config.toml
n_layer = 8
d_model = 192
n_experts = 48
experts_per_token = 1
d_shared_expert = 0
router_score = "sigmoid"
routed_scale = 2.0
balance_loss = 0.00259
balance_bias = true
router_logit_norm = 1.5
beta1 = 0.95
batch_tokens = 131072
steps = 4703
Below are experts of layer 5 (counted from 0) of a mixture-of-experts language model. Rows are named router (the router's row for the expert), up (a neuron's input weights, with its number), down (a neuron's output weights, with its number) and show model dimensions 0-191. Each number is 128 + 24 x the weight over its row's rms, rounded and kept within 0 to 255. Numbers have three digits each.
After each expert's rows: a language model's description of what the expert responds to. This comes from a sample of Wikipedia text that the model never trained on.

# expert 5
router:141123188102145168110150140121110136119112136117151164113161122108123157115123142146096129161120100136143149115130096110158093156119145104107134112089122099118084159136125124145150111096164130114120138123121118126154147157142141158119126181095121123098113125086129084144110127104099156160121120094069119111091065115133138119195108084134167150125106107128131119120139132158138100157122147130135105114119143151133124142140149183118078106116139140154138104123146147163154131148158143143136095127098095112206115125116123160122122112132140133126119148161148060144149127090098175133
up11:132144152119140093092133121101141134134107083083159124196121137139133112099117132143133122107116117126144098166110084124167131094135147153148175139150139093099117139120179132120123135089138135106103113130121144106130176096130139120129117158148139126094147119108125103162121116091097090132134097088089131143134118121109155125142142100146141150129174122103134115089168091122141129100151084141179137109110148085127143113171187162103116106115158131138149110185109123084089078174142132143130113155131124114161133141135125155182130104112135150122160143119096105126146153099107130123
down11:126155119143141084161117144091132106114107139083137111151140163093145106132118105083116113158154113114130133147094121141106130129197131088139151100160107133111121148148129121132098123145146161164158137134111158161122126108057122079106149124154138157137144133112084174142127140123117121130140105111137134141125142115153150091126108076130087118138112148116115109184115108109144101141110132147144097170136102097153149154105107141128133111157101121108111103142124110153155103104173104155130098205172106125134100109149127127146126120122163169099163088082150119143112112128100146148
Description: Name-initial fragments. First pieces of proper names after list bars, colons or commas, especially St, Saint, Sir, Mar, Car, Col (St Helens, Stranraer, Chandrakant).

# expert 18
router:144129145109106174111123167124116154111156111133128122111131121085164080124115100104129117170127142139113102106108085140105147105111119155107108111120153094120099122101130120131105112152114121154114098121172124153136109111161121082135121159116146135089115175099139104168142140116135148106158093127149127148179154151115083136188131186103112113161132106156155115107085109131127139092097106130147153105131121114135118142167149111094155086104111130091143104175119159126118113080147165134121123161114139113108111160144110109136132106148164184154106156124155161112149150082115138103
up1:133149098141179132121116171114120074108152165118122146081151151089142109110068099140144113124135104118205124147115174118147107148144106150127108111133107126128134172129177099072117135166129086142160118097126121095105149135080148130076130137096163118155169114078149134162123160096147148127085121138160164127117130136124150132167114137128134104118115161142171134133163133113107155122137148134122151117113102150140114116120116095129144166136120134144092130165128101152108141154127184135116107077128117161155135141149140158135149146112125139114147120127150109127118146130164130089
down1:140129164127147101126115071093158123092139093141164092098110145122098134136144082144097116081126132146147101118115118119119113155070119125159169169122105136172118115073111139141111115105134154116147157096146125130132110111129142136100094123156148120106150104134108106136129143141173147110150104145185076141163135129142146105138136158143138178130115086124118103144106111076143108110132138165109143124171092116115114121143106104120135125147095068112124146168153127137169085143128118150086142124150125129132117114151113103148122097191163147081126126139154108129122135136123169142
Description: Country and place names. Country, state and city names closing a location phrase, often after a comma, such as Iran, France, Australia, California.

# expert 47
router:104134137174119149117128098116137155127120108129142164118123139145154152114174100103108101155150147166115133180108133191110113091105118142141091078158102166176139121092126106120134147106143100135134137172137090113167121121117133104099132124118161093188155164143130146148096106094079156147149143124136133100095145078124124150161153123098098110088155127104141116130105151145116142120119072123090143157151139133134113146134139107113112138109177152106120131102114142137164155095107143105138138124105125121125110183125136107102096130115175106159102143148142150117160124112149088127
up1:108145113114168104128142165129147113081134169122137111132080160160135174119150146124132139144133156148141128132171122137112146090113108109098141141127194130070131140106121151143110145180144092127099091160161131140137090128120138126149153122176141120167157122136151125133125166135083140166107102141126095123143107142108156116108146141122130112121129111119110105134168083079093132119147151104126132109138122150190116105109108130109127130151117149074148199130124152129146096113155050131168125137118151145131148148080153146134113145115112115119160149118139134116125120100144112162
down1:134202122113153123127143100082131141131106121150155116116100106143108163121123133118200133154137131086140127130108105093132180132094115120165138096073101130164129095143102144119172123128121141106147121107107165143151102090120148103124124172166112120133121126089126126140102127105129104128130152122145108137150129156105153113155164155145147115117127129129113125136153098125112126133122134121143135178145130170128164103113160118122151126063180153122104115169103118156097135095172134132112110138092102128158122190144153128098149127104128066098149156144139148100114128117164121164
Description: War and events. Nouns for wars and crises, mostly War in World War I or II, plus conflict, pandemic, invasion, Revolution.

# expert 34
router:108124115134095119168102137137130108151098131134162121147116107126179142172126170112120144160120129125136113079135123080131115145131102110108132090121165134141122132086138119105108181091138144093094090112084149185161064112146147137154150109139104123149130126136080123136135114123116112124119148128126157167124164142137147146085160098125142160123120143099143117157179117157151109131150131181145175107113108098127122105105077090106104103151135128142121109098110170149146078105110169121134148124128133095129135140139167110104118168132141144160103141124096165093151133109126123103
up1:141121142115161139132096175097175094152140121147164088145113166123155102152116111149162175155130094175130141132118120093110159106120142171117103190147160116133141119124122139097096077142120113101113120158114139145084124130133115100148100068084149107129133170111086111112149112134145148106141172154144105132143111114144134097114109120135125088134124193106126147152100084114114108113121078090093126145150159129128106089163140133120126127110125099140140115101088136084132138125111141137150172140129108149129164125139127153152151156104118134158127103131116127094164138120109091132
down1:166150096129144153146180137144138143131122111122126096179163108114134108136138063150116117179195152154111141129156084108143119138128095139119115178128127148140180126125113150196118146100151087108085180145130160128077136148135133107152122134115099119079139116106147126160111140164107118130161110123147089146114140092124149133171142146117093124125154131114148144164156119128080127117112082124121118126115155113119128135118168107103137124107144152169156083107115115148138101160126099127108138126151138101124108143128135126070126118111112125129148115108147087136147135131094090109
Description: Subject pronouns, relatives. Pronouns and relative words starting a clause before its verb, such as he, it, they, This, which, that, what.

# expert 21
router:118159147141113112143116114086142141134159136156164153135132165124081109131126142128101082151127120141139135127123156169153139075111113131156113127147100144117097132066134149081121133150087149166083147147117141128127087120144135102105133111112123091161105103117076126118153197157121159131156143132163135090128129110087120149120121151118150096180122126122117111168168118150079154101147130118137124188144116069112119123113115094118147103107122170134120139113125144158106137129139140133161101127116129137106082124125114122161120128165105196125103121103137152128135129143125101082
up1:120115135169148152132121162121150157057141164127148137126144132129130108156123107152182180167168124145104160115103108135155153065166133136137119125114094119115102113147091071118118132146056160109111151153152159134150148163143124087164141114112085121085076151082133126127147153101139127194145146131130166154141115118127114131121136123106166117128119121096130121128180113189149134125112134137113107077128091116126141119145153136119152135170122101126146126088128092111111123097101087137140104151142107139113121113121133112114115089121110109135133102116125139128132125141148137135
down1:153136131130143105120129136100130094136153119139137122115130106109102090133110157094148164157150080148113130110072115125177118110111159123119143131113091161128150119122103159105157152139144087131153116129107114107146123140113170156122123120151098142160126141140121104139151143095115112137181154158113123096161142120131118192130162097102140081066115090151164123138079101124105141160115102090161095150120116110105123140164117105114139115159115141118166082144116107145171111139088128138108099139133114101127150105112073144147138123099140144149139178098144091078116130158101150116
Description: Capital-letter acronyms. Capital letters and letter pairs inside acronyms and codes, such as CA, RA, EOS, FDI, CCHRA, plus digits in model codes.